Experts of a small language model: 12 layers, a sigmoid router.
Below are experts of layer 6 (counted from 0) of a mixture-of-experts language model. Rows are named router (the router's row for the expert), gate (a neuron's input weights, with its number), up (a neuron's input weights, with its number) and show model dimensions 0-127. Each number is 128 + 32 x the weight over its row's rms, rounded and kept within 0 to 255. Numbers have three digits each.
Before each expert's rows: "comes after" lists some tokens at least twice as common just before its tokens as in all text. This comes from a sample of Wikipedia text that the model never trained on. Tokens count by the router's weight.

# expert 14
comes after: " ", "|", "–", "'s", "/", " were"
router:083161172163170115118139164207187083115109110095124087142129172062132146148143102170164176119074144167054131115140103146098132133151123105149138123125184091121116102179168118128108145117114124111094115167128099152091117133145085133096096107092062136128094076128199174134140153139164162166160099100123125185182155164091120092114117108151178124134169125060102104123101154118170176236149
gate5:131119156155131172120193146178074107159144122142150166140189132125128171095134132142205148136095135114033119114169138043087165131108150148083108082182153138183116139101092152165132123083143118089135147134148143139122147131093167144158134116084098168105125142108106192143126173119136113070139099117170123153133104104157133073081096113129090074138121176138121111079129116084151092133134
up5:172145138118119059090075157110129131069118178099186152062107177132150139186122091146134133112146128166213103126075082168071134148140077171096165145147104131097103074177149131086161099180132128160101099140118140160187181110144118128097115172122173074085112116160091088146146097125150147172130116125089163155148145123107080190134158139101156121143171078096097126187098136106161161148125
gate6:100152096140138185170177101107093133128170104124111153146097133102106131080125053182190127188171129135130170163184139151151113110069096179145133141179147148114084136075159154152121096137083156093181127182160082130098227133109132173206123106115071128127173145141119163108093134079152108120114160104097089095117110127198097106184097160133125117113135116141147117149113160109163106111147
up6:115138091117161127155170139139117175155114108100134139104098140180131125147137184144075117152103130099122177060084149094116136194097146151140116079145165141060138127146153185126153143130042140079163109134133130081126112088099158194136148147143144164147107154121094111083152091121164092108071153126116088171117124160135106123135077137107114078181169103107155069141131147126124121152065
gate7:116168130144090105098135175107136133128092124170161113164166093139168109108097094091157102085139122112092083126133092135140064118166138173163109156099152116037121079162091084100130142145100158137160129119144095131158137137086104094160100202166132121101095106142131173111102077084179139111165123148069161074124099163126090139190130178099098122093114092155127174166143092128090145099142
up7:115134116130117100085074179113135212151075108160105097173199064146156098097119097115156108104146081080152079132193110095131128137109147155141140164123139140050155075143105071085155156151105163125124127145142093143143152125126124131102127148171111112085130128171101215094152096128169150099167097136125182086120104079141091164173085164127137147104106113163076107142138113119067129109110
gate8:142119112088079151103118108120143111161163138119097165179122139163115142088142115131122183195102149126162090133139153154103132195183102117117113194109107144136123152095084142220119135166113158099133069119167171139118180170200183077119119159093138194149203127130067163193170123071092154079107105095141087188088080143144110133140157102095102123163131104140095227151149125107077112137150
up8:201107133113136111152129143179104170069074082141080145092107100103144154146153111144163072142161093177125101118164163147056149120121119132151139131105134125134072171120138130071123172106153185139114177145121146158144126066113097170173139109133136088067103138099170121096124113134157061125098169113084131141164173080138107162154140132128155171124170155114112065086089182087156136141141
gate9:093062179085120118112234135133155089081074152154113169172127166124129124154080140140105127203137128082107138165127168162107124122144132076120117149071138156138085146139083092166145100129154137065110136114147176166128140147098169075166105117132083101145163114090133232123126113123121131130139182105088127152071102110187106141150098145076099103167136167114114080117121150122113102110173
up9:086108105069070164128114103114145111148103150159144123124165148131112120148099128135093130142119097098152096163101140175081134095096072176116125167156122125122074125147081116176146154196078174058124119133149168141114129078076157108153101133128146099151130161182064199130157084150136108109193182152139168083088137090109143124160070147109123115131134117114170146117195153113043151095169
gate10:129115144174094105147170160110138072156163152062143148131167163111133190138183149114134115126111173167128150205097092133106162156180101092169129139123128126204118124060119125039151160156125136187123144112125076217126038167182118086129146144112139106101098104103147105109130133100168211138051115064153112147121074080135121081166114125085145102160152112160142132074133091152110120107166
up10:142111133099101172161159111167137137137116143146121132097130110194113173197091150112128095136162138085103098133153148096109123108135160126154143120103110148097105141186123141105158110119141086064128121107129093144082140124151099135150182179126130169106163124125061104107117064079138108127107183168113090160092133109087091086064132133106079073089079110115109159116183164063060164070100
gate11:144123122111165171098173115119202138144108124182191116138106151132096142152135093157121135080119121147112143086109178125102159184177116094072104154136121138169103167176104114116109108141148130104155163118109130101103107096093107131159127148103140144099168156154092164087166044100095114154115169089153109178077107084110099162148100096154083115132146144133170157101134124101110118117099
up11:159131134159170184129136112138121154112140135150140143120088143103149227119133152177099123163126076134140109113157144084109117209149135088121134091159128141165182159172094159091068125108097098085100144165136171133080140121144074120137134150122129140109149149194103138121105121122121134168133134144148127109181067147151127111140089151140173122117128155169154149077098113170142126136134
gate12:138160136094175157096082137127171128097171146081110072137154127194111085100162177137135154121082065163161136064138099141123123159106159147170131126111151167185059172177097133202161152097120099075093143133129146097133168082092139155125174155133134100147090104120188148139134098144114138108113109155119047084090140148142163196145107129055154109142129144107169162162151126108161109111134
up12:131169102170109140098162108111119071092114145104161079114105136083093185093089097128130078171156130140132132107160127143143149128148114186097154138128171174053165160138152187149108199131133152119137116109139086117134112123103140193061166141124103159155126124107129124155146110106195084132113139194134126137119152165143135093134155074117165128176092137127066169112135116167144156095083
gate13:104139133171168187154161186107132100132143153123187112138093168167138082156137113114099126225148053134153107120123134131105148152150080122127128201141092147116156149105140056179128129156117149153122097180092123146134144150131106132093140149118071100060128161128194157067156125138111109145154156124149081148099057167097145081101162140102149143113141148131090137094157099174108150095164
up13:145142122116162191161107182166167078031084077120158101124083105120143041135128086095134161179108081145133122151108107091087118116102152073138167193186148155150177115158170107194137119133137131200158107124121114166165112088131163076120138200160126131093139129135202133141132134106101193133126128138121066115169146088084132132068148145074136122080129165113097125175135125113082152101114
gate14:090129136125112146132158144144068114172191111092093084155089134083181104100119063128129159134140138167088157144116135116093133033108097154118124102134140135140107107135114137101140069125129093124108137163137073153153164114125087134107120166043132120155104144140130077071091164105070130148100053146128080118116155153134071164148172165069129126120067187112095177027072097160096127148130
up14:149098087144083099155098110106114110130109104147103188104109091172125130112087165126111096140091110119128166121131132139158128125123048142153100185217151156112123173122122190161156133133099136121133074103202120208123172098121206100132138184107164115148176137157148096127157117121168137109175128134107104112118141165129081088074148128094097043119130143102125150092147122133141123130130
gate15:119172113094090119105143120095163105127083104146078119169158108138129169120076138177104139108112138100108065117138122118098077151141091130216153135114099067192144078202152182077133119161133138143101069131123185131143237080148140092114138118050116101060082156105114140109113182160148077123150098140191121133156108164088175195114146101102158104179135163173131111170115105115083085124066
up15:126152155151102082126105137139101137182149131103144117157083120095123088117096103111169158142162051167146121187111125111131157097130113183089136086080113177170081099167136064106165117163185193139078122108105134180084121112166101052193092098130156080116129153173174152142092156124062113123151181138160187136125174165134173098147127140092125148191184146107106120093142139087104115140118
gate16:101155133101110149091154156134117133098123102146166181132126222081166177177057138110106101178106126143134098134201140133161071106204112165126097150130127128147148164154127135159146141163094120124130093123156130126126163178108123109142103177098136137181163118116104150101141133115161059156118185135154095150099133177189160110155081137125156087185154094110067139160134139063114108143108
up16:125175108036112139160117152104143147118081117180177119079073166127133171090055136090096135133110175154169158162132151146114089106178125170073135162167161125160152188147084181135170151148096098113117102157144122153146115184120150143085105132122197141157150096121092154134130072107134095126137127143151151116131070100167087175151091114120148092147153134120094149141124145153135127106143
gate17:119149104144126149178169138082140197167106133139095111139087135119120142121062097128134128185125105064123166173101118093143199126141101115126132155096135193165116132138113104177177180127115100102127067150089130075171164121105175144148132064097159108137177139091118148166138139097082133188109161159132113124123127118129139178146105155152095102107106131092162155159171147157113103131141
up17:115112113107134137082131197153110081117151094161159147130180166132109144121190118131140166080127157130145138066133150157125124103132163143151145175154165029079151079160083135190107163130121105102145209114138109076119132174103086153106165136229098175063075137175204091125117184163184143081159118104112133145099153123065082089164084084089157181171133090182103133123107137088183153173184
gate18:124111187105113081125170105179153162129103141127140145134129167102148154126145117098166140172122129215120119169135099072164104155092158099094132115135196124126196095138107107136143145087124102112143180158182148173112097131124162110198179143126076168126107107126148113102074156145154073119101132132104129152167129146171155130094204167057125112126127162084193195128089150087133124170195
up18:119160142117175119193159111164118109142172143120142094225045155139101152173105175139137187154133070131084136152110126111032074190086128114118150122092128139178106185141124078124160064101105107147127072075093113186146134088107141130162095172081138120116161144100134139147132096150072145116108169143149105116118119112142102143111111148124105165170196137103118133114132130128142111097139
gate19:073157105102189131183147114090131139195191178125153055116184121086125135152094100152093142144097104093125134118184086122131172157139140085113144130120132153205170096164107121176074090123096053134125088113151124168112116156125144139113091117191084116178169121099092144130173154137148176099117133094181129092156095169151049112120123090084129088084122101077122057207182122085133075073147
up19:151139113133128122117101149126131093072131130179091145091102105122102108146092173130140100141129117149088118128070109120098120118144083164126120140121156109093114171106123155113151136123153183124147124136074141179086149099080159164164165101041188165046087175143160133106097097089157093151161112113119127164100169090070137134169155095175102128155176145152159065033100126155101177163124
gate20:159152117116130125095147085119055116088137061168143126129159149153141129085087184107079087124154129085093177154105179148110180092115131193149132166150082115114090082120111150078140109086123096186162133130115119100155098123157157157156103134107145177147107185144139141149100089105073100135139129064124137105077209155160167153135142115146141164144136134108141176082101106180167145117127
up20:155148093145134122128110114127076138145129109174109172147180096150089128114100171098141104142150135137137163125143170150183161084103129083103095111086076116087082164051141097060139139133146161182155075129066181122137123131173168178140122113132125143189128149146142139132125084153110111097115135063153096105077169137138112097093162068143121127145088195105102125115084065187171077147123
gate21:149138044147129124151084156100137142143105102097133178109094165156037156147110130119127128119145130131171146093089145142145157159139143117155112095143101109177161139126121097142211095155088147151126119090046140125149168169172156170173119099145097135133152231133092098077115082102107119121160065131121161084045115102085089146143149195135097152122047137122096034132150148152162107132129
up21:163170078098113102121100100073136099132196113102150106071150149157089161084165160134107146138125107097176130147151157134187177110111184120127145168162133148165152133110072127149125109131142101133122169130147140097149131116117146131170091088143143110121118142089124097170137067136137108140107121127159115078072167088112120136133126130148115104104073107143100119152159079170093082167100
gate22:133143143118120151117161144074116132194131162136142086113157140119114122146104175117160169135135173092118138120060098125118163161113100108133139129157147130135090127123116068213147087146083142053150167140178118160127195189090141142111105198146199118117137126083091119128115080085154112099114137059096128235134144135107100137102164086134154080082126131068078129116133071150150154101095
up22:119148143101162131097118134141114139137099129038140153145165166045136123161119137084175085166106079167136108111144102164130093126094138141143128189158133158144077086145101101182162088135057140070125133123155102090120129160082106141100092167113080159091107112126104136118142138098109091118130155053134156142144086148115153131093106179084172073129160143086093177116136179178143142109152
gate23:115111163099181119144136147137111108104134127134093146052142123125118104110090163183068095139123109134120080136238112149133130170173160172211126182190161163115133145174087116114170140113101121081188144156096221109093121109108145094114149132157102036106159110172109113145140117097081160128153106113110136086120131098104150124098173121087101154114144165133185163137137095128136061086171
up23:134123110144185089126111098122136117101127137120159088128138136095118098151156114118159110160128124134124165116079144129116136112115082169062130065103099131162157162134160130117072141144149104174139143153181122089116143108096092232199156131111114188124106117106167127086101119220170142138162103128096151176126165165153134104127096126152202135081132201095152115146101149072135184169174
gate24:120121090160140107100166167144111098084124094174148109125150145148109096172124125116124146163116105122137096152166151191164116068151119161061150168151105016148161096071127159138129114102146110132163098153114151157134148114192156158142130118174112137134136152185110087138082114072113084137162130044151215147106187200144168105124089108152172174153076169115210166147160131164154116168183
up24:127109147160128167096090094110126096060176182173097206121124144174131109132125103161134109137124142102119086139098134082103120160132122204180087141139120114132064102126115099149179154160074146126151107121143110082091125154076111148168087176131141084090097125139105111135155110117146129103063117185140077055139118081084134101054154138154115080140118080149085157163141192131102102136127
gate25:103107077110043132139182198105101166127131149188120161143122097155131063161119119171125096152077130150184068150169126170154154073152130132089142211132143089129125160145101168111111139140153158121143141126138144031174111163127139166169148051214122098105118153126106092131153073102133097133077147174111097132106103075095105182123174187149158101150113112122131095111145176116043134119088
up25:124161168117056087146138174183132111148120105120116136209172157089178126070185130138144132161136123147100074116101199167086154133181116100097160118134071146157223133200123151100073078135156138098104085171080112124096163102051128148105113129077113114145097103117155186131135141120136140117120163076135137106169215204126105132128108069126099132127100148151162055107121123115115166157150
gate26:129180107090168161174078127121108102118209184144177126111167195085168177149106124084106095115142107134112173133182144141121133146163095128120141113150069135187167133088070184084175158147046109102170181153131111122132139101107117119096094098105133138110114082129099168151113124077119063161119100068117072171148162098164099074145117114099114130148184109129144141156156157119135178114162
up26:136157064076129127140128084085125167089071114149234116063132182084112117126080103087135094088127155104111164162103169099114097071168102115183145114113079119183096128155136107127127149134081137149182125070091165114162109086066098070148124106131146133129120117129175130165118097124117103199116093074181076100101121136141114141176111129103126100202158063097168116154124129108130135151129
gate27:151162145118104115105099112094094167170133132159145111099045103158130112125170148120084132123077100124142135143120089092103156126148144105148218148157147118099171134143129089134180025055106103112159106169124154111139162123120189105117168055128087073118152180127183148071146191127122124140087079126184133124120100125123153144083136120137085128137126083156147133093127111156149126082128
up27:113085127142096127136086084097100178106130158086172098194149139137131096168096126110073135207060119093127138180060148176058107134104126135107112134145138190111147194147143144109105129141138161080121158098151171180196152106168108123104136167110153077128138117128164180053159093134137125150128115115168110141154091152099153171130170142137141040100147142106096147087129103153099176110090
gate28:162112128151115178135113140082076110132163083145090210088077106173112107111138166163135117180081073072168128113155144128139189140135134161108111146133149101142093203108074150130136120142115127096162123152211174090140083133101173129130131183196127092110136152140101111138074047104130096119140136140097063139170098084160145151162130163145141147165084024159148113170159115150125114143180
up28:056089101066113071137121095130100147095124175111146151102159077116135158065106107133139103211123098089130101159156200111126146137077192163115127109109119139156099113138110118099163127165142049146155132028111136076139091086144132116165168142144107048133153129216102084169118129140145116105097118137142120082115110053147147127099137165117162125172129136162130142148140083104084125119170
gate29:052175162107115190163155117092153178206128117104152119155125137159074145079107156185133126134097196175107156121130054095176154156169119124127121168140186115084113164144091122151141117135103118116109111133161111177117126142072123122131150096159087137147128134162148186114103129104158134133159150092144121151145114092123088157122106118151159088145093118175183079136146117147068122148094
up29:104061089169150094111130147099072040101149117120101099090114145173144077140090135115118141100149068132104118089083172117077064157099104103141131080131086112093100120110170065103144090132142136138113156127059189103074161111138138135114090169128139122139137147136138078110123133145064091189128129198131130102082131184127151168123172178093106163071163075058108159125137142147168127087124
gate30:049152133122148086096147171101178170182082183185140104123204178075149142165169079150150156107096070094115092124147137143103120131126117117186132104060166139131140058147121124134194093136106128094086112156112106142096095108146125140133125142152139124111168087111152143184098161155136143142162174133103135106145124167104157091125117160133117151129108134107165159131107096101139097127151
up30:094152118153152099093204144161160113116131121092194100131125171038117124167145149105129148125175116154126093151096188116132139161120109130145170117131088124165098117127155133109151146111094116091094129139060142154097151137072093123060096190131141135124107145114075123130181078105138133095111143168176128140094125154094075150096126164122099159061154138121067095116169161125117144094091
gate31:124128068121144222122153177086195095133163115156157138150133144118120128100164190131132106093078116120137139081125153103120143163070128186149140198125139132098110149156055118189099131162090114060095130160117114118169156097152119122170123188192076175103131125193125177115098134091129132136154136045121094112157105098087129121139128146127107133133125078161164180169130150144100103147151
up31:145132180122125056161116105140089104163087082136120130132115095125086116187123053157140142168150059138158103128115069129119134067154077086123115124136147165125122088114163141108151065055168122193179113142120167121092097157136170141127120110093168065159083139093106090121074117119109127160101099181095135135100172207218121129130098112131084124096114174108142098122100116100132118112123
gate32:070117150111102140119085145137123081152136107126139116132166117085147143158148096115198176119114137162136092136140124135105069090132132129121172105161162088091148119114217147116121193148168118078148121157176160179046111110100117067138183159064137154122131083142130144141102071151110160165172179116112131176154158168137133094173150142118148152169140172125095063116095114142156090189130
up32:083095113119076150111111173109188068211141132105089124141105124116173160109135110128198172086104076107112151116129136081087118122126099094120128102166142068066112119136166153151111212140101113114140117193153131141101170152184142115150132129090161162088127102101152107126118175169130144151159112145117087127145126122164129099112116128115158102113135139131137057150125154136115152148089
gate33:123174135149093115103132173156145132154110174087071153156113099150147175156160096100175147149137055163106114165054134117120153090142156186081154141086061124171144139141126105108122166146109126171077136082057125144115100137089153112123154088143085096132064180120096139102122153166182077133056113147165088135120175119153129143110117089118108148160084141103127158110066051159190116181099
up33:189111086152081149127108151115113145145127076080154136100166118156100118084181199098095135147119170102090143162080147113116182122114141181125155074137113156064114120150114142136169110131078037064123170119209181088133115133068162178105113141116154107142088111110108174095131127181123105086123174187143098158115128149156160134144117114142145121142121086110157103130118160140121092127109
gate34:075159107169153159097111152127124126110147090152140115147099151129144146143116131128115096117116139124112153093100214063071146104126093155069139103136127114077133136122139079123142160176136135112165106176106101149151148099163109135156138149068160159132136122133129189099083135102095101131159112119173114181154151154150114031142129086117083147151171148068085088137138135133133129043101
up34:184169138099153118068134133130102129033104082067134099103154155144105063138165204125109119119176112161189158163118141147136078101057131124129113143175062144133127172172113124127135130077133063144136125119145155182143140051135093098133115119146132108118079125068169117134130112141155132105128080127112115097133115159114102091139144146157084169126124112094131140174122111129117153126157
gate35:158075129189097181147173065100151169147070082097130101128150106150088152104130147102137098158130111073136192188136102086118114119119087114102083148143147134109128156126136102127172156073165161104147172153070114103140106213116129137202130119124118115074107119082188117104163084122136119081083090092085051128118134101122162168119107108167121099112110096108152119103135171133113085136082
up35:163139111083150114099128131122099072134141112105141214120101116113125103118177121092137153144129176105149143114097100118158085106095135126186115176130145142141096116135110171140132108129141177109114092145170153178078157159145157151152120142140153235175094144133088156172147109108133156144133147062124071053125136085059112152164143149119081135106132138101133112128154125119092197167162
gate36:146106166059135111106109086099157115132135107081179163163142142142165136184130142164136095146137103126145147114127094115154150156139052097178189097176176130097119156181115101116125120134178144093113169151078153182128167151104190132090165135123129084119077159132127119119153100060129129094130110150095106151069132141130139158132188128159138087163149121116080125164152090111108091141139
up36:174173145111110113134092121127133111127123119131109123165166132119150104141184112158079108122144090113131130091133206180126084139157082126118148147153131086142124174118130123148128124116146124139069118166110104198154123148051136119101112106114102144072142137102158170132194087104213137104112167109100122110134186174140088199110123107157181148213172145131085129162083122111114143103191
gate37:064109091138124164150117174138135125102151098131106099112139113130128153158125132116074093140172202129128190094138142167121171144113143094141108118061132115079127167133189108132101138136101107146069127134117166136039174132108118104023168086059123124121160203171103151080164171103147105160132059082165100162106130122121144080094117081176112119156124104124072105117090158122131107108118
up37:112144118168126106155079177154121070121148113107121149183125103112126102128063139140163150089113149115105094054134103113170145181106089089126144113130146169129169087157112144108096102156190072139142117191089098126092109104089151090166127124187158166154119179139114097155096093123106096130105113089201159145149118106101177110158147165050094184127076107145120110088163165159165086121114
gate38:140126113113162100158127226076166146112118134154137100169167176101116120155144117184154153063132072135168098140141090186187132157160074129196148104142104160121090133087120129109130118146110115099129144131123143160139135103125110169183148124181165149094099144152108192094107162146116103113122157138186148142120127166149107103142110122214106119076110212119133098044157167126134142158078
up38:158187132155097051112124125116150202096000153170121116104141140130080104136239085117164120116136101093156080191150097143156078100097131103165140171149151186152144089087088161136123128085132143153091165125119125114114109121112119180141156117202144124119111131110139170067107111121124106111169190147109175164125172187142116120123113135222155093078130165175167145115189140089140114152079
gate39:158121059125091129107159155057102154172125057207150162106147162162105098131123144149068162147159121139151169095177183175101136152190089108133087148143104107135144090174139108161154110123133094115170089134148133123124125108157133138129120117140119159150101130104158080117133167084145128130166148158093175074168088134131120123204119159133088111110129162148093148126136113114091131165121
up39:188134087113090182158089148123105134126076078169095128164111147173199173090159156154115112091121097084090173114096106132124177194160154160123099158107118064139131134131124084089092133131106084103117073097085148151161132119112143098104110110095153181073122106113103102157143094102147088121196049081116126106172130091096139139117103130129113153111074124138074110062118172161153115160165
gate40:135128140161081121195117156170154161111165142103136113124144223163177182146091136166103125142106180118136164140202141121088132120172168133122155060085136111134111103175148091141131135098138103201109136127124083151126175109162084098125155137123096149145117130153151126142157161182114129112110142109157129154139170140154132111104127145129117106138095113150157120137097118118131154150166
up40:149118121176118149119138136148117108111125100072171128139151152127080145071087184166056180143100125163173129109161111134181126149170088187142107075134128170117135160174115114132103144079130144103099145208142121142085097054117155103104160119119118155104134136100107088109096134153122084119153104075075166155178124178140105129166114109151142110106109092141117109160121118162133133219083
gate41:110134159048158119130134133106153083221143169131143112180125148078125110163156151136089125117114109127133072114117131166159122154090074145138188106131142098100120150133137124091150184112141084063161139132150142166091125122130143151141140139114146168076137109162135102113155155069141180106175139113154103082176115104142106092169128144132183116197118131081107049144103093137137103158115
up41:168144106180142146073127106077125112105110070151105145103163157169146124112173143109154158100130084068173126099165162183187108159117073127071113170145054133091115114128097170145154105098090123107121179091101159130136143153130162115081107114121104177117148171141138195097150094118125121121165144079144199128076160146093097158147114146130139191091107116139201171105134144153095104118099
gate42:106096156110149087107114121207109185093128116133196128086099154102175134118122055120123136163140067118125090184150122077162155111129097121148128142100151148146126130076042096103120125100138051128073125127110126163154156160101159076105179146126146163128106130180134149156126146158077122135072124139127113133165145155107106120082114119096107132136085139140155165086129184111098124150165
up42:161101146122151096105222145166101123116126159151170136157169160166096127139175076099174082126125134067146098031090155135146079172074161097137083115087119177138141130115087190087133196138089109092136123081107126096129153103131133153200158141095136155168163125109148171110146100113159143095154106108158052120081191166089134117165153101181082172175120116145108140145101144158108125114174
gate43:092130091128152148055099142127113061167180150172136134132026183129115173061094159132138143127088110138134105093141147118166174171173108143157065168082087064085157077144103114133128130134160138114165150150148164116121124059100137140187096079113142090150131157148140132160120121129120101132163096111114167071123162116139120098145090111122166154129106144065094153136159132158124072146075
up43:179131093123104146077067103096105106143153148154193154131067116128138087109151156099141148126094081117114120159136174144138168093145080152101119150100063047103189095119143160108150121135120149122160168138125168139132124095095133184125135087101139104178169108109162129165098133102128132149145176063123215097129189147171116177145150077125195164086083142111156168105168148165123118098092
gate44:124105146116139173106144171157107134166126098134094147101109123095137152133180110109087203175119056075167135146144117169086138098154103166118092136073170165124102072110103103182139151123086079073154118145200095129153152115169118093102155102124034110129141187073163173161189137111122118126130139099176105144198112136165102123145130135123123164170111118122128083117103125164158088132116
up44:124101130124136079188073110140126136148148183128145126174130122078074143157130109113131140089117172166210099129154108159126127100124182128148113113082086130126125101149116150070107040142128117144059130152057181184154143071088140140106119070152129083160126143131103148102101162144138147181123125128096157099096125131142147127133118163173084178110063144141083133094087156160153159163090
gate45:103145098115147209087126131130122166128106177120121075043150102138105123178141153170151065128060097142149108116093114171197122139138162151096140165126146114133134105154096106169096154154096170096102145123114117096159073115132162130135127184149114138144155157149139100176184124098168059167129096095114150136139152089109102157083088167111104126132099150131138115099145180111114140100122
up45:080090111125101103135134124077148159152122155143147108143169092158020159125040133160145134102142118120189131077109139172148135205134097107157136130089099104097171124155102191153185075127073104185132154129054145147128164130128160145125152106108167090128125174135170174134085125076110116132142133155185132135093066082104179151116164152135080167084126119192123155125141132116095137098072
gate46:105101104171131171105114137075140067134113189170121175078122158206111123143074128092078113166142112104127082145127155134138142125119095110134141098203096118177091132094118105191183104138160077138141062165127081115121118118165171135095101138125110128151055169122150136145149141115128095170133121071136094145177143129106073188149078144102171149132132104108156098147136046169200135128139
up46:187105122097115078167108154142116174124154068111152088127107056121074151112134154107179067098149132171142123128165051165130113142159157125169108113091162165102116146105136147107121128145124101098096098171127153125133059099127157098118170127165162137163113145134091040064160207086100089066110105124108125118121134147143172193156109084156118142069106115086063131137183168120152124174145
gate47:098092129145056114183176224116067202141132143106063174124083087107130176116107140134145099095108126129168165123169109154190117148180147100161111144174137096147158128169118136106173164123145116120110119192095136140156158099104130097182151172116188203155135135122160151163095143132125115115166125063176117124135116120096141172189091125147084116169143141019167112067185174111215109098075
up47:164194133134141143079138109104193081152125175133119118133202160068082159111152088080160152115169125128137084093064115148100142119054121122096136128088105151139102156103172069136112117117117137116139119084130079128108178110206161139128078102129088097102140171177103121111123172071122133123120103143070159110115151168124112117089074166126145173057080153123103117164081100161109197128107
gate48:036118062161144140083125132081142109143179137162162153098122141080081107102154107112154122134103103096165120124101086171122200110085124144185132101089125130127101120121094109129187092162109129071177132117114186168069202147127189208147163166198143087107107153222146166148083156148121092167139134142142115115129082120128163130170158132139163127154086133169098108135165085135098067104094
up48:137103115075109082167100097143139161122180146060138082132106134094113149087146164104166142155096136093095139074136166169122078158134171089121150122100103083112175138142140140123090122142111084133135107146187123107074081136108125083127125144098099124124099104104112083120116111090130170122167090086162142119140118115111152160114058122147066174185111106134177106126172123177156164195168
gate49:096126104135141137135086150117123144165149051119084165126136117119117121135134159134113132185098113125090108092127174129107122150187113189072066179121114121156026164102068094095133151129079174110115082113087130147113148101124123124107097180081150177150167117098068214115138135155101182103117113109104105132123141100201129109125123192143078089178119142095071108044184143114164096119199
up49:157136124103080107131115171143118142098119157109125079061183095120110151111122111122103101124129161141092150153114074134110079114176135119193166075170141125145138113158170184110090183117192148122092158124113155126135096154127154098176189117135155096161090133168162061128133113120145021194148116157168121166139104127119239162147150090046162147157078135148202141114101088123064122136071
gate50:142153088079110144090153121090129099131162135162146127195133159137132144151185095158150093115124091114076079114073199158109120082145152147134118157132067106093071201155095145120114064162129128133146082124062146130129143122110132129157108168121149049112182154202139162127118136142089141129105162170130095172072157154125124120136050140122087120171105182143094145154092111072135106081109
up50:060165134126111141157149136081143101122133152085109167100143129082091149138055100122096171112160193069144100116121089135178132150102130074145110112131162140143112111062163078145106069130087115112127131151144127133141130149118126119135158140146134168123174162165112175133175153035094139149133099111114181066103088152138129148143117135128070189103136055153088145148132164106116129039100
gate51:151175114129119138103146148122130088131121118141108126179173143123107099174174108100126110039123160195160063096123150069180118130104184125117147155098072091187143127177150102115103052107147144183122142144117093123128109147106146135133139179147112077094115181102103133135116124112095101131114077105093100119117120104106117113122101055063129139116086140168126102198163078169113115121129
up51:142109160101136168133117123180143157145170142158103103156117126081104076115158176101175114078127153146160193148153190145136092149086144128116141091134080175159145149150090072177069070140134110107150092131159078093075160119050093239109091106182169129124100176172108115127157164134127127091122059102137102152141165070147136158101138096163100076094173115116130081166137135165118094158131
gate52:112132143065128168119079131119136100090140142083143167104133120138128127138166120106082088140119124088132119127053083147137137135165191170119105159129213148093105153146117120111102166148176059131105126102103131149139115109092134110053133198133140167089155182064088170116164153126140104158128169161132079173096096150109117172121119088111129112116110102151147119123152098113176094122086
up52:140140141159063113067118116151128160213121163195120162107117113114158078045115109144146083175157127116099161115163148127070164123192107144124174132106131100111144091150143109147145079127091204128120137096141139136117125157132118143128119131107113138116096079122114167077145204097209106130160115103123108130163143098152145156083100139098130076138157180111093138193073138107081162123160
gate53:109226214144200131147079107147111120113106091165126094158095166142084157119153142138167167138119048110153112048099079109084122190132075145103126091145108136110118122156124086153154049153143146131152113128144184133062078159138128115111109171115147114091126170145155110093087079123117161095162119071139068131183152155153144123092152128093167077154149107094152104140124050163099084139177
up53:116067140186073129060166113106175113177142127091131116067132125153163100140108081167097132118142148106122114165095155196124130097147136094138149139177107095208091147145155206117074105099145183186156128100174071172155162139150124123115135122180083152148108139123131157093146144127100157111089107142068157123075096145119119122111099112138141182096101106143160169130111065081137149160114
gate54:087130141175153159133143164103143170158172117176105150129103100156120147078109125183195139172131155156172148096094167080139174191115152159098131098171155086148125162065094122135136109105113132155149110154167132138169132136100183145157116162141115125138077184091142206120063110156103094094118034106137136119135201086112123125100114073178089114118098131125128103153096123122158083187129
up54:144091169130133099133098101086131154112129134111157115138131134157132159210132229172077149125094106168097112121181193120109162103165099159130134095153146101113116082073120098092067159175104120149108141151183170139106106164080082139086127143137134117122124084134133172098119126129088074163055192134138169125152164118130151109078172117124196104145135139086114150055202136098109089122154
gate55:166116065155125139159133204103124128148109152108131117119123179091172129123154106137123090148098083155101105121127143140128133100134142147078105136134145084106104142127065128137147089188156130090117197185124115131159133086128138120151134086135132165130143154165151202146174119135147151134200119114146073041155106116132116143144042176147148122173134104100150118127089169115149099182087
up55:153107155129121081079133142140122113085151095080187134109117116137152150105107096069158087124137111122111145160155160174133072094160207137120137151110120108120104116111131108168085111122092141092136089090156127106088087081122119072126096124147079137126139146108150136159178122148143112135144127072160100094158101101116103134109121119131142132122137071087148154110090158093164116157100
gate56:138152116119109154116110082110063191071117109114157160096080101205130113101103148134139102094112139082137138136141077124147110097132154115163121054155152134116139113117133141110156133160106154135141112091112137128171133173114168116163161122154082111169156192109072128159127119102109069123111146086084170117137122117181177154159124175157119064131096167168108104074137127137161106123147
up56:133139083100096141131097120087098144087137132130111079168151095131112121144142138119138112095087097106123064159140085126174129099009076170135112064129086124070114118081124124120155153151067094111106085145121110141104098148181141133166116122141144111215133171106080129125099152095112171098137061145136119097072095135146131181180162198107111089121079071125140136109178120145154127097124
gate57:134112146079154168100126140134157103103141102143149161164089156159082125161136115148130136164127098116199136063079069183132185157158143138116108161150149124153128118166086155106137106125199126132162142095091157086100146134141154145167127105175121135062124131107126089074122126167115159085177099078179073166150133147090132125183112136074096104086099093202097161145085111154052172155076
up57:123141125104115161144136148118184097092085048129137137154148107120091183111080109103100123169155108167173099120140093155074167118157146170110171168161130108129140150106118093162159157116162142132143085136124120147079154079145109101124128150095145163107115120097162110179114126106174163088177114145095088111102056170128075126168136112125148171114148120164090108148103048097102117163077
gate58:125136149122150188064090156119118137107121146149123122122159142086132153209076153128148095094124058142130131101097083119138163113133158106020154121172144139154120133130080184105173189133146113127112093139142161163098108177158140133124095127159134139117146142142126096115106113106136143169132124137145075157098079200126107100124107127115133044140158106117131073158123154112151104126127
up58:076125130113134102157172110135178113122132170123157129145068105118147110094171099149131093145124171111150108129134095116178162110079079187202125130059092137086142137120190132157112104128091151101182157107122066119142088137079143200164177102136148096183104154126143086152187157110079083124132136131057133153145166098145170153139098147168124206105171103135120140090175096124137159152093